Weights of a small mixture-of-experts language model, trained from scratch on English Wikipedia.
Size: 9 layers, width 256.
Experts: 8 picks a token, a softmax router.
Below are experts of layer 4 (counted from 0) of a mixture-of-experts language model. Rows are named router (the router's row for the expert), gate (a neuron's input weights, with its number), up (a neuron's input weights, with its number) and show model dimensions 128-159. Each number is 128 + 32 x the weight over its row's rms, rounded and kept within 0 to 255.
Before each expert's rows: a language model's description of what the expert responds to; "comes after" lists some tokens at least twice as common just before its tokens as in all text. This comes from a sample of Wikipedia text that the model never trained on. Tokens count by the router's weight.

# expert 38
It responds to: First digits of years and day numbers in dates and season ranges, such as 2015, 1999–2000, plus month names like June, March.
comes after: "1", ", ", "2", " in ", " | ", " ("
router [103 165 122  81 171 142 184 111  98 183 175 128 111 135 157 126  82 150 155 168 142 120  83  78 114 155  91 104 122 142 162 166]
gate0 [ 83 174 117 113 118 145 107 115  97 103 113 145  55 123 125 152 117 193 201 122 154 126 152 118  96 123 127 115 130 157 101 130]
up0 [167 123 141 101 137 141 123 211 134 124  82 129 167  63 107 134 117  83 134 174 155 125 124  85 142 109 117 101 180 148  67 113]
gate1 [103 116 160 121 158  84 200 156 126 177 148 194 108 134 120 130 116 178 169 152 195 131  46 117 114 118 140  95 129 127 150 153]
up1 [167 143 134 127  92 137 118 178  98 147 160 132 164 144 127  70 127 123 101  82  68 148 113 139 133 170  96 103 127  77 168 163]
gate2 [ 89 130  94 149 140  88 178 128  51  88 127 121 131 135 128 118  73 148 102 140 120 162 100  63 205 120 121 183 198 159 146  80]
up2 [147  89 127 138 136 179 166  84 163 134 144 126 140 110 161 127 153  86 104 164 147  91 119 125 127 100 168 127 110 121 150 137]
gate3 [121 113 207 151 171 146 149 120 113 165 107 155  57 148 146 188 167 161 165 127 119 133  98 157 145 121 139  89 116 122 121 189]
up3 [112 101  95 142 160 127 125 111 140 146 124  88 113 109 155 160  66 192 131 134 167 129 133 159 160 138 149 133 187 121 133 114]
gate4 [152 157 132  83 123 137 109  76 128  92 139 113 128 111  88 123  97 106 107 139 149 127 130 147 156 124 112 156 106 173 119 124]
up4 [ 93 134 170 140  84 116  35 145  79 131 104 109 100 123 142 135 151 132 128 104 127 106 157  68 124 144 143  97 137 137 132 120]
gate5 [147 128 128 120  88 132 145 194 183 124 140  84 118 114 104 120  90 114 147 137 110 110  95 115 140 151 146 147 105 134 147 110]
up5 [123 112  84 123  91 130 115 130 122 115 125 136 166 140 149 158  99 152 180  72 128 107 136 159 148  95 153 120 126 201 149 133]
gate6 [140 125 124 114 110  74 181 142 108 191  62  69 130 111 152 106 174 122 105 138 123 182 110 105  66 124 133 144 137 133 160 108]
up6 [148  91 154 146 141 118 108  97 107 136 123 182 142 104 118 209 116 176 153 158 191  99 126 112 138 148  46 171  93 177  96 138]
gate7 [151 151  99  99 190  73 174  85 168 108 169 139 140 189 160 121 123 128 104 108 135 141 130  49 154 107 132 120 210 109 160 119]
up7 [117  93 157 110 135 120 165 158 193 136 134  97 100 140  58 173 142 165 109 114 190  77  67 143 122  66 119 154 162 115 102 208]

# expert 35
It responds to: Line breaks ending infobox fields, list items and table rows, plus coordinate symbols like °N, ″W, and "- Coordinates:".
comes after: "\n", " |", ")", "2", " |  |", "-"
router [ 73 153 104 146 119 137 164  85 117 175 129  79  88 162  80  90 114 136 163 165 180 164  86 100  94 135  90  86 120  98 117 128]
gate0 [113 135 160 124 130 131 144 105 186 151  97 154 122 133  96 129 195  91 206 148 151 123 123 187 111 128 122 166 135 167  88  78]
up0 [125 148 127  79 134  92 142 160  99 104 145 133  99 145 128  82 141  94  74 128 157 141 138  93 170 156  86 162 162 124  66 170]
gate1 [133 125 114  60 124 138 170  81  75 162 102  88 124 127 124 136 136 157 113  84 119 107 185 139 119 123 150 117 134 110 108 143]
up1 [147 120  92 123 181 146 172 167 165 118 164 132 101  83  86 121  95 146  90 119 172 145  94 167 182 143 135 162 140 105 116 160]
gate2 [ 91 180 130 112  59 118 124 155 111 164 130  98 166 142 174 100 164 118  37 145 138 102 139 127  78 135 163 184 143 113  41 130]
up2 [108 104  74 125 147  82 113 134 180 147  97 105  86 155 115 142 115 176  96 124 145 118 129 106 127 141 129 104 135 200 115  91]
gate3 [104 162 140 170 159  69 195  99 114 190 139 123 144 163  87 120 166 177 109 182 116 163  79 120 199 126  55 182 109  90 105 124]
up3 [142 159 136 216  68 152 120 142  69 135 103  38  69 109 127 183 134 108 141 136 100  98 139  86 112  64 122 184  90 142 155 118]
gate4 [138 139 132  67 147 133  94 134 105 154 168 119 117 158 157  86 135 133 160 160 149 114 148 133  71 120 102  78 114 135  66 122]
up4 [119 176 149 146 138 174 113  75 137 143 152 155  83 131 111 100 170  76 130 131 178 110 120 176 154 190 149 139 107 103 164 163]
gate5 [ 50 166 118 148 135 109 165 148 101 128  90  66 143  96 116 146  83 146 131 143 130 138 154 128 125  85 174 156 164 151 153 102]
up5 [156  87 122  72 154 150 155  81 132 133  49 105 107 151 105  91 127 151 100 153 220 117 137 105 140  69 203 104 153 145 162 107]
gate6 [ 88 113  57 156 126 152 172  98 118 185 118 148  88 166 108 135 168 174 124  71  94 143 108  96 166 185 121 111 156 141 147 181]
up6 [146 134 152 185  83 169 125 121  59 121 139 132 117 133 103 119 114 106 151 147 154  76 126 141 144 142 116 115 135 173 121  79]
gate7 [105 125 121 160  98 103 206 124 127 133  80 133 141 117 110  94 141 124  96 107 147 129 144 128  69 167 152 150 119  76 125 147]
up7 [ 85 198 134 129 164 105 198 136 116 147 123 128 154  92  85 184 123 109 123 118 153 116 146  98  85 109 147 147 124  65 146 164]

# expert 23
It responds to: Line breaks, pipes, commas and spaces just before numbers, especially the first digit 1 of a year after "in".
comes after: ", ", "\n", " in ", " |", " | ", " ("
router [103 163 112  98 117 138 189  79  93 159 181 105 156 105  74 129  41 155 163 159 181 141 122  88  96 152 134 101 130 133 153 141]
gate0 [137 187 131 159  62 130 151 139 114 118  97  97 161  87  55 103  65 133 111 155  88 128 132 104 182  91 154 226 114 171 140 118]
up0 [135 120 189 178 139 165 148 148  78 102  98 133 108 144 160 195 120 146 143 165 167 127 139 137 149  96 132  74 147 180 139 119]
gate1 [139 120 194 170 178 126 124 127 172 110 142 186  47 175 147 163 107 148 184 138 120 169 145 113 121 115 139 163 117 126 123  62]
up1 [125  92  92 100  96 102 146 142 109 128 117 157 155 122 158 116 118  96 175 126   9  98 128 101 182 137 130  92  93  88 105 129]
gate2 [100  83 108 183 127 136 130 117 140  45 146  97  99 215 133 112 100  79 116  88 144 141 114 134  70 155 163 100 123 193 118 179]
up2 [ 86 134 182 130 165 144 181 122 139 106 116 197 101 198 171 115 100 142 153 173 125 139 101 106 113 149  87 203 111 192  84 143]
gate3 [106 101 158  92 134  51 123  92 101 101 165 150 172 153 127 158 145 176 140 139 124 120 190 125  96 114 141 111 131 161 150 141]
up3 [ 87 117  89 128 179 120 115  91 129 131 112 121  81  98 164 119 104 134 124 128 121 172 111 166 127 127 117 155 110 118 109  87]
gate4 [135 156 147 121  96 160 141 133 138  98 131 156 146 154 149 126 114 150 149 107 198 188 100  98 142 131 102 117 163 142  96  81]
up4 [ 94 150 172 113 172  74 100 160 128 156 167 130 169 162 107 128 126 105 148 194 123  83 150 108 118 116 182 160  87 110 124 147]
gate5 [ 79 182 156 140 166 111  95 201 103 155 156 150  95 149 112 105 120  96 125 152 171  84 145 148 120 130 128 109  96  88 153  85]
up5 [111 168  98 131 187 102 163 129 167 156 135 122  91 148 151 133 136 110  79 183 128 173 117 152 134 128 107 144 148 116 102 111]
gate6 [170 161 140 167  76 100 190  96 184  85 142  98 115 112 146 102  91 140 106 143  87 130 107  92 108 128 175 195 108  98 152 150]
up6 [ 70 110 181 173 111  69 125 135 139 120 134 120 109 164  91  50 148 144 136 120 138 151 149  80 152 117 107 102 103 161 124 127]
gate7 [161 155  98 108 116  98 113 144 116 108 198 126 115 116  82 205 129 127 226 159 155 179 128 141 164  74 179 202  97 151 131 122]
up7 [ 99 127 154  86 162 129 160 125 114 130 124 160 127 133 114 150 161 146 177 128  97  90 151 115 159  90  77 103 107 142 132 204]

# expert 21
It responds to: Paragraph breaks and newlines ending infobox lists or titles, sentence-final periods, heading equals signs, and colons in list fields such as Country:.
comes after: "\n\n", ".", " |", " =", "==", ")"
router [137 148  63 108 143 156 201 144 113 153 141  92 133 160 115 132 138 110 145 136 181 153 146 130 107  91 125 102  93  99 132 144]
gate0 [101 141 115 150 121 139 127 101 136 154 103 184 144 173 119 173 138 120  49 157 187 144  97 180 118 115 147 159  90 113 129 119]
up0 [101 158 179 125 123  87 175 152  93 104 126  78  73 135 112 111 125 151 143 157  90 137 182 108 137 170 115 135 144 154 114 134]
gate1 [124 112  92  70  92 152 155 121  96 102 194 174 157 136 129 125 120  87 152 133 126  87 130  97 129  94 153 101 129  74 123  96]
up1 [185 140 132 105 114  97 117 166 113 160 141 137 148 122 160  37 138 122 127 146 161  86 167 124 132 104 148  95 106 179 157 123]
gate2 [210 152 154 163  80  92 142 145 168 136 129 132 177 129 141  76 162 111 187 128 145 105 138 138 100 132  93  78 159 136 138 179]
up2 [116  94  87  92 117 156 111 117 129 103 119 121 171 147 136 157 138 173 130  85  87 148 118 113 117 172 156 113  95 132 148 156]
gate3 [117 126  93 132 168 108 110 148  97 193 130 172  82 219 135 143 138  96 104 157  97 160 127 103  92  69  85 132 148 115 130 150]
up3 [204 136 114 147 118 110 149 144 189  82 119 136 151 150 158 112 108  71 143 128 138 126 128 169  94 105 118 136 113 149 114 131]
gate4 [133  80  75 100 115  87 145 132 132  87 198 124 100 158 200 127 125 144  41  95 147 178 111 101  84 118 154 143 131 154 157 119]
up4 [157 126 126 176 132 108  73  95 140 132 134  71 178 185  82 156 124 155 189 106 191 118 121  94  76 120 168 168 166 101 153 126]
gate5 [110 169 103 197 105  56 157 160 145 152 132  95 149  64 104  96  65  92  98 195 115 177 136 127 163  83 225 127 139 154 113 178]
up5 [123 141  68 134 160 133 158 150 123 167 146 169 129 132 123  92 119 136 144 148 167 129 126 159  93 108 141 140 147 162 212 112]
gate6 [141 150  68 101 111 111  94 101  96 112 151  97 188  85  96 150 158 109 199 128 151 132 206 132 110  82 215  66 105 191 139  70]
up6 [ 76 124 144 132 117  75  94  67 107 113 118  99 127 201  85 126 105 100 146 140 200 107 123 166 173 151 132 113 120 123  93 171]
gate7 [127 139  79 104 122 163 148 130 122  46 153 133 145 148  66 114 108 142 137  99 152 126  99 119 129 118 135 156  97 164  80 128]
up7 [112 125 109 124 155 180 149 107 159  82 106 184 118 134 112 149 177 122 162  89 184 152 137 155 111 179 136 121 115 130  86 130]

# expert 25
It responds to: Digits, dashes, signs and pipes in statistics tables, year ranges like 1989–90, coordinates (°, ′) and asteroid designations like 2005 NT.
comes after: "2", "1", "\n", " | ", "| ", "–"
router [149 147 106 129 124 149 144 117 126 153 137 135  81 168 137 130 139 175 145 145 226 108 130  92 106 138  41 111 169 137 151 134]
gate0 [ 93 139  96 173  90 109  81 123 122 119  89 136 116 116  84 109 136  88 187 191 137 159 113  93 169 133 144  59 168  97 158 228]
up0 [103 111  40 129 160 169 144 142 126 114 155 127 140  92  91 164 169  83 129  81 125 143 114 133 153 113 110  79 153  88 146 137]
gate1 [ 83  53 104 110  56 145 104 147  81 117  79 192 140  72 139 146 110 134 120 151 118 106 144 170 170 157 129  75 129 112 180 127]
up1 [169 100 126  95 168 164 149 134  95 177 140 170 127 102  99 143 190 203 165 164 117 124 142 172 174  81 128 200 102 118 168 108]
gate2 [152 159 151 179 142 196 102 165 128 148  85 141 133 147 126 100 205 159  71  80 145 164 110 137 143 182 140 159 123 135 129  72]
up2 [118 151  71  71  65 126  83 138 153 139 244  90 122  49 136 170 145 126 169 167  51 135 139 120 124 153 111 115 101 126  79 104]
gate3 [ 99 120 110 122 137 141  78 190 144 112 159  82 175 134 156 145 168 144 162 134 181  93 115 102 135 133 183 115 102 130 175 122]
up3 [187  72 134 105 144 145 148 109 115  71 103  95 133 151 154 107 112 114  89 115  59 126 117 125 152 183  97 147 134 121 116 128]
gate4 [ 52 165 104 111 107 130 129 183 115  83 133 177  92  92 140 130 113 132 155 170 118  68  76 138  57 125 107  97 167 120 179 135]
up4 [126  78 193 124 108 106 138  99 125 159 118 105 108 166 116 123 151 114 137 146  75 136  83 128  57 152 223 116  95  76 146 133]
gate5 [170 100 131 169 148 168 125 134  82  88 157 108  97 170 165 163 144 182 125 100 133 116 171 149 105  95 144 120 123 109 135 136]
up5 [144 141  91 148 168 129 111 120 145 101 165 178 167  86 191  83  82 155  99 218 131  88 193 105 179  83  77 152  85 127 111 103]
gate6 [139  79 155  89 155 105 137 133 119 119 167 137 134 144 116  95 138 157 170 132 146 175 109  84 112 174  76 187 185 117 157 165]
up6 [142 114 147 134 110 130 142  91 137 133 119 101 127 137 133  86 111 134 106  62 179  67  61  83 123 119 132 148 148 117 138 124]
gate7 [206 108  81 139 121 156 138 120 147 158 134 193 144 152 125  87 139 191 105  77 107 104 151 183 116 132  87 163 109 100 108 173]
up7 [123 124 193 124 179 148 113 129 157 139 156 134 141 181 174 199 132 138 143 105 139 156 121  65 102 158 137 160  88 192 108  91]

# expert 18
It responds to: Digits and short numbers inside statistics tables, scores and match minutes, such as 54, 218, 7, with pipe separators between cells.
comes after: " | ", "1", "2", " ", "–", "."
router [111 145 128 110 106 112 176 122 113 199 139  93 148 166 141  75 106 159 149 153 232 137 104  75 107 131 110 100 116 130 159 145]
gate0 [100 130 114 144 136 119 144 171 147 155 107 131 108 166 105 129 143  83 103 152 126 186 144  93 140 138 158  89 180 123  94 161]
up0 [121 124 162  84  90 169 127 130 138 143 137 133 130 138 155  91 159 123 119 110 100 132 129 141 123 131 117  85 142 128 181 100]
gate1 [124 140  84 117  60 147 153 114 109 131 108 168 145 138 121 136 171 121 100 104 127 103  56 122 164 115 125 153 109 101  89  91]
up1 [175  89 140 165 122 159 141 136 143 121  86 141 111 143 118 204 125 180 129  73 151  86  97  94  72 104 178  82 122 122 137 122]
gate2 [129 122  96 101  79 159 182 129 163 148 131 149 182 152  99 142 148 114 174 113 109  98 139 182 135 126 131 132 141  92 125 102]
up2 [113 138 131 101 140 138 142 133 132 102 164 171 100 136 173 133  94 134 100 120 168 116 128 161 141  85 134 142 158 105 131 147]
gate3 [136 140 170 118 109 182 140 138 161 124 127 105 209  96 152  94 139 157 156  78 170  97 124 129 126  96 101 140 123 161 142 127]
up3 [136 146 132 136 170 129 130  84 118 137 106 111  88 107 162 104 123  93 101 120 149 139 159  72 123 142 108 109  94 167 160 146]
gate4 [103 171 184 120 150  82 128 159 162  86 119 127 170 154 179 131 175 112 114 122 157 150 169 106 133 109 135 135  87  85 123 143]
up4 [148 118 167 144 160 128  88  95 103 110 174 160 119 143 165 105  72 128 146 163 177  89  98 143 139 142 135 156 110 102 117 123]
gate5 [124 159 133 147 147 127 128 166  97 114 125 150 117 149 127 139 105 143 119 138 115 172  93  57  55 179 146 157 113 146 178 104]
up5 [150 169 129  79  14 143 112 115 117 143 149 157 128 110 161  71 191  63 116 139  59 109 144 140 166 139 146 108 173  96 148 116]
gate6 [128 131 172 158 138 151 134 153 104 112 161 166 189 126 179 120 141 114 168 139 135 132 142 169 106 158 157 134  97 119 101 189]
up6 [123 110 118 132 121 149  78 176 115 109  88 190  81 141 132 153  74 173 171 188 134 102  98 129 157 166  89 184 137 135 123  63]
gate7 [104 126 132 159 147 141 151 141 119 195  76 116  93  98 150 107 121 146 152 115  96 101 131 168  86  99 146 159  99 115 119  95]
up7 [ 73 147  77 132  83 213  99 115 117 129 128 145 123 173 143  92  96  97 164  79  69  77 134 136 109 156 173 127 164 126 117 121]

# expert 15
It responds to: Numeric tokens in measurements, times, coordinates, scores and vote counts, such as 14 mm, 18:00, 122°, 8:30, 1,055,752.
comes after: "1", " | ", "2", "–", " ", "; "
router [ 91 154 146 145 136 132 128 117  99 160 149 104 123 150 143  61 118 183 133 181 223 116 155  89  85 128  80  95 119 139 129 125]
gate0 [123 130 146  99 110 200 159 122  89 115  90 150 142 106 163 100 137  88  93 103 160 144 121  64 182 118  99  87 123 101 191 125]
up0 [109  89 202 162 149 121 131 126 144 143 103 127 193 186 122 190 158 143 170 121 120 119 138 163 144 105 116 139 105 193 155 177]
gate1 [128 163 146 227 117 154 152 146 163 107 154 161  97 176 136  98 178 177 117 145  87  79 158 167 122 155 141 118 107 168 213 146]
up1 [168  84 116 164 140 185  88 154 137 207 128 105 120  82  97 109 163 175 108 131 160 147 105 125 100  68 104 130 131 160 106  85]
gate2 [147 133  83 144 148 126 123 103 127 104 190  97 146  89 161 164 136 118 134  98 165 140  78 122 102 130 132 139 153 146 216  90]
up2 [100  92 138 178 150  65 148 137  98 152 142 177 111 101 137 116 117 103 112 131 114 144  85 144 207 188 123 117 171 154 146 137]
gate3 [ 66 119  13 167 186 138 129 145 186 136 192 124  99 158 135 126 124 120 115  42 101 150 154 110 134 166  82 132 169 136 106 142]
up3 [ 81 145 132 129 119 156 175  86 114 202 155 132 137 159 201 107 155 155  90 119 165 148  76  90 156 116 147 169  99 171 126 167]
gate4 [195 115 106 134 104 127 134 117 152 121 135 123 104 148 162  94  66 141 139 210 135 101 101 147 162  99 115 127 146 155 117 152]
up4 [131 104  91 158 124  54 163  87 116 123 160 167  48 151  84 147 143 161 164 200 172  59 100  88 146 135 174  99 179 157 148 133]
gate5 [129  60 120 132 116  85 131 123 101 125 108  60 112 123 118 116  82 139 187 135  76 198 129 110 124 140  87 132 201 163 139 123]
up5 [128 145 127 132 201 144 144  63 214  78 153 143 123  94 190  83 140 102 135 136 166 123 127 117 111  95 154 104 164 151 121 127]
gate6 [119 126 123 171  50 127 108 113 140 170  84 142 134 102 145 162 176 100 153 124 180  67  94 141 167 128 139 133 121 108 131 171]
up6 [125 131 141 136 117 144 127 167 124 104 179  93 144 173  89  75 136 104 142 133 139 175 203 131 108 139 140  98 104  38 148 128]
gate7 [ 99 152 149 146 205 105 153 132 150 193 130 103 147 146 102  99 108 154 139 118 143 115  98 148 147  95 203 169  88 157 175 159]
up7 [171 138 141 132 153  84 148 166 139 105 165  73 165 144  99 164 184 140 187 203 121  99 129 151 159 134 156 155 155 152 155 174]

# expert 5
It responds to: Digit pieces inside large numbers and table figures, e.g. 12,367 or 2,268, plus clause commas before which, who, but.
comes after: " | ", ".", ",", " ", ") | ", "0"
router [ 88 142 122  87  92 118 152 128 150 187 129 109 102 164 122  59  82 157 128 108 198 139 136 117  87 106  94 130 124 126 189 137]
gate0 [181 140 163 147 149 184 125  59  65 169 146 139 170 176 129 111 133 120 129 115  99 160 178  85 151  16 104  76 118 142 108 137]
up0 [165 139 122  90 165 174 146 131 146 108 151 186  94 132 127  52 163 120  94 122 152 115 112  94 125 143 105 109 117 102 114 109]
gate1 [166 119 157 141 102 167  93  72 114 151 159 138 117 145 132  74 112 162 123 109 140 138 117 143 102 119 151 132 116  60 121 144]
up1 [ 89 147  94 124  86 154  92 116 125 131 114 124 105  41 112 104 114 149 113 138 139 142 122 119  54 102  90 168 127 140 134 113]
gate2 [104 172  78 155 164 146 139 166 130  93 134 119 152 110 191 137 161 108  59 205 124 130 114 110 148 114 135 111 114  94 124 133]
up2 [135 137 118 155 203 145 142 132 158 135 118  90 119  47  88 130 161 172  86 120  94 175 139 138  83 122 108 146 139 130  69 122]
gate3 [ 47 163  66 126 106 114 134 104  77 194 150 147 156 155 178 108 188 158 186 111 157 129 156  97 106 151 105 143 162 125 181 160]
up3 [ 61 165  84 117  70 101 147 143  98  75 171 123 137  74 162 111  95 102 144 114 147 107 135 133 129 150  53 163 116 181 148 118]
gate4 [129 213  98 136 126  80 158 117 186 172 151 167 157 176 220 117  76 132 147 113 140 124 161 148 143 113 107 135  82 163 127  90]
up4 [ 98 186 118 140 106 167 202 139 129 118 153 174 137 180 155 117 105 145  94  97 183 126 137 123 127 135  80 116 136 132 131  88]
gate5 [118  84 171  86 146 134 101 122 118 114 113 164 150 192 143 151  71 112 126  96 152 172 127 206 141 158 140  82 125 124 165  67]
up5 [146 155  95 155 119  78 141  85 132 173 158 171  59 103 104 106 129 134  87 103 148 130 170 151 102 129  92 141 167 140 183 111]
gate6 [121 124 131 161 112 152 176 213 119 130 127 149  70 130 130 117 148 164 123 163 112 129 134 109  84 116 145 146 163  96  92  80]
up6 [166 149 135 143  64  90  74 194 185 175 152 118 119 134 152 126  87  56 198 134 143 146 101 166 131 153  81 155 110 161 166 153]
gate7 [155 164 101 106 130 113 127 140 140 108 166  76 116  94 103  73 138 172 185  89 103  85 142 138 114 113 116 132  84 168 132  94]
up7 [100 174  70 127  89 139 161 132 180 137 151 123  78  83 138 108 149 131  76  95 184 104 126 158 163 121 126 106 141 119  87 101]

# expert 11
It responds to: Digit pieces inside years and dates after a leading 1 or 2 (1-983, 2-011), month names, and Chinese or Japanese characters in glosses.
comes after: "1", "2", " | ", ", ", " (", " "
router [123 164 120  89 160 121 164 134 106 181 189 101 157 166 135  68 112 166 177 156 167 113 122  91  95  98 121 114  93 117 167 134]
gate0 [149 164 103 132  97  83 139 172 141 133 103 157 154  96 162  98 162 148 163 113 160 220  99 131 140 133 124  60  75 110 186  93]
up0 [111 142 119 199 136 127  96 103 120 121 114 106  95 116 131 111 178 124 120 107  84 137 171 113 153 118  95 115 140 126 147 108]
gate1 [179 107 159 141  94 180 124  92 107 170 134  87 155 149 137 104 139 148  68 155 114 129 156 160 169 107 112 186 117 173 155 123]
up1 [150 163 134  66 161  96 162 107 118 121 120 122  81 141 170 109 121 138 100 104 139 148 150 127 103 172  91 117 163 105 155  93]
gate2 [124 108  90  91 160 122 121 177 136 152  82  84  61 101 189  88  87 122 139 152 112 120 140 159 126  75 111 137  99 119 124  94]
up2 [106 172 206 116 124  95 149 100  95 144 141 155 185 124  88 126 182 174 131  98 129 103 166 172 154 164  89 169 108 171  91 118]
gate3 [116 110 188 130 104 134 169  98 127 168  99 117 202 142 104  87 122 118 148 124 110 104 122 189 110 107 132 141 132 125 103 171]
up3 [ 76 126 142 126  74 150  85 116 163 128 119 138  98 103 114 170 193 126  66 129 195 123 101 137 154  68  80 143 153 184 163  99]
gate4 [121 187 101 112 100 138  89 176 136 129 170 167 194 109 123  79 135  98 202 134 191 149  68 145  94  97  59 199  82 101 139 181]
up4 [175 118 110 160 170 140  74 146 126  94 132 158 132 128  89 106 139 138 129 122 142 108 150 155 150 115 116 177 154 110  45 147]
gate5 [143 120 147 125 115 158  54 131 148 137  99  86 170 184 191 140 176 105 122 166  91 135 147  91 119  99  97  85 141 119 134 150]
up5 [106 155 131 142 138 147 113 149 103 170 110 119 122 145  73 114  87 123 107  91 131 135 129 141 118 134 130  97 133 185 160  81]
gate6 [170 102  74  40 108 114 160 129 207 119 175 166 140 124  58 116  86 147 135 117 133 150 102 144 155 119 104 100 109  78  78 136]
up6 [192 176 156 127 134 106 133 155 166 125 167  75 158 133 180  99 146 117  43 171  54 136 143  59 123 133 121 122  97  79 109  55]
gate7 [151 126 158  95 159 149  76 183 140 183  80 163 119 122  68  84 119 124 133 107  79 101 144 148 164 147 141  98  89 132 127 100]
up7 [142 148 178 132  70 141 123 127 107 140  93 139 153 120 102  89 212 134 153 129 146 126 109 104 126  95 106 105  88 138 115 114]

# expert 10
It responds to: Sentence-final periods fused to word endings (s., es., ation.), line breaks and table pipes, plus compass words like north, west, to the east.
comes after: "1", "2", ".", " |", "–", "0"
router [156 127 100 117 134 126 185 112 126 170 104 112 147 146 120  93 115 172 178 131 155 140 119 134 106 109 113 104 113 146 162 114]
gate0 [116 161 115 128 126 143 118 142 127 168 119 136 161 120 141 111 168 123 139  97 165  88 177 176 101 156 142 211 115 142 118  74]
up0 [144 173 135 141  91 183 133 157 174 157  91 118 128 147  30 101 148 158 164 114 112  75 147 171 127 116 113 125 138 171 150 133]
gate1 [115 166 116 183 123  69 157 185 162 129 125 150 130 160 119  59 107 117 120 139 202 126  75 141 104  98 154 120 130 180  99 152]
up1 [ 95 130 111 101 165 191 174 165 103 165 106 106 113 177 160 137 115 114 129 146 175 139 146 155 100 156  38 127 176 150 133 107]
gate2 [126 129 162 157 103 103 117 121 146 122 107 144 149 146 131 127  54 178 149 154  93 143 102 124 104  62 134  93 117 116  87 104]
up2 [130  75 177 138 172 156 165 103 143 155 110  80  76 154 150 162  96 119 110 105  89 152 150 165 112 101 141 170 154 200 153 137]
gate3 [173  97 109  99 119 129 171  90  96 121 160  78 177 141 146 130 141 170  84 115 109  90 143 161 110 142 133  45 108 181 102 122]
up3 [156 115 145 137 142 134 125 123 130 152 112 107 138 145  90  82 180 153 176 173 147 146  86 122 149 152 136 147 222 116 202 140]
gate4 [171 126  96  68  92 167 146 132 131 123 111 127 169 171 139  63 144 131  93 129 181 183 115 140 159 162 141 154 157 105 122 152]
up4 [146  96 161  82 127  72 116 183 104 128 141 150 144  86 106 145 146  88  84  73 141 164 141 156  63 116 104  92 123  88 153 117]
gate5 [ 76 150 123 184 198 166 183  82 108 121 140 131  80 215  99  75  88 120 161 169 143  74 181  93  98 171 101 134 176  93 164  53]
up5 [119 115 106  79  78 157 127 126 150 203 172 148 134 118 188 185 117 100 153 142 141 102  93 115 127 197  99 179 132 117 114 152]
gate6 [116 156  95  83 126 130  94 155 115 111 200  85 173 114 180 130 139  69  86  62 101 150 119 131  65 163 160 113 110 137 133 205]
up6 [118  69 148 129 144 175 127 145 159  97 111 145 157 135 152 200 156 167 124 143 128 104 177  98 129 193  95 113 109  83 170 209]
gate7 [155 168  90 165 100 112 121 195 108 174 106 141 125  80 138  80 149  65 162  89 120 173 185 178  47 120 123 144 132 159 113 127]
up7 [128 108 150 125 132 105 131 135  92 172 183 142 139 132 110 162 138 111 117 153 144  52 173 163 168 128 139 118 125 153 163 154]

# expert 4
It responds to: Dashes, pipes, commas and digits between numbers in sports scores and stat tables, e.g. 4–2, 13–15, 0 | 1.
comes after: "0", " | ", "–", "3", "1", "4"
router [153 137  74 126  74 151 186  99  92 160 161  59 108 139 106 137 106 177 145 172 173 163 112 112  72 145 107  98 118  96 131 154]
gate0 [115 124  97 130 121 105 170 160 123  74  74 116 132 105 180 106 125  90 161  94 108 127 100  95 100 148  64 121 118 143 121 151]
up0 [ 90 102 165 128 146  83 168 165 120 136 158 133  93 149 139 108 114  83 109 110 159  81 145 179 119  74  86 118  84 188 116 133]
gate1 [114 108 118 117 104 161  98  96 129 125 102 141 103 135 130 121 153 106  68 112 165  48  79 131 123  97  53 158 120 178  85 151]
up1 [214  94  98  95 121  74 139 116 100 160 175 103 138 194 122 151 111  93 138 172 111 158 100 119 142 145 128 138  79 218 185 158]
gate2 [102 157 171  86 151 118 176  78 125  81 130 104  94 137  72  86  61  84 107 131 107  71 174 116 100  99 153 124 126 152 228  91]
up2 [142 108 150 106 170 181 121 110  76 100 123 126  96  46 112 116  57 170 104 171 153 144 123 178 147 156 115 113 190 128 146 105]
gate3 [129  88 107 129 149 123 132 123 191 150 128 125 122 127 108 144 113  83 129 114 169 225 138 134 102  54 117 127 115 117  88 151]
up3 [149 166 124 165 205 116 159  90 101  66 131  99 105 141 117 161 120  95 173 123 140 135 160 169 145 176  98 138 161 151  81 130]
gate4 [145 141 119 154 147 138 129 168 137  59 183 117  96 141 199 121 160 118 155 151 145 157 153 157 110 128 158 109 157 128  94 197]
up4 [171 168 100 104 101  91 100 115 113 173  86 107  79 131 186 160 127 136 116 175 131  88 119 195 186 158 135 145 161 173 133 131]
gate5 [164 157 133 105  96 163 142  91  70 151 137 137 115 175 124 126 171 142  94 195  51  95  59 171  87  76 113  56 189 136  90 148]
up5 [121  95 147 114 104 112 144 129 150 132  90 140  68  87 105  81  74 111  89 111 151 164 134  73 148 129 149 184 111 136 160 161]
gate6 [135 121  86 118 125 130 152 126 128 130 142  64 184 177 153  81 155 172  86 102 120 130 126  85 113 122 176 132 141  81 143  90]
up6 [160 111 148 119 108 129 155  74 147 104 148  97 105  94 145 203 110 123 130 127 121 129 190 177 126  97 123 150  82 171 154 154]
gate7 [129 146 130  49 150 133 144 103 156 162 126 123  45 119 103 146 132 178 143 109 143  92 109 115  70 151 137 112 100 136 134 116]
up7 [ 84 101 127  68  99 111 102  95 117 165 123  80  66 159 122 152 123 127 162 148  97 134 141 136 101 160 136 140 157 151 142 138]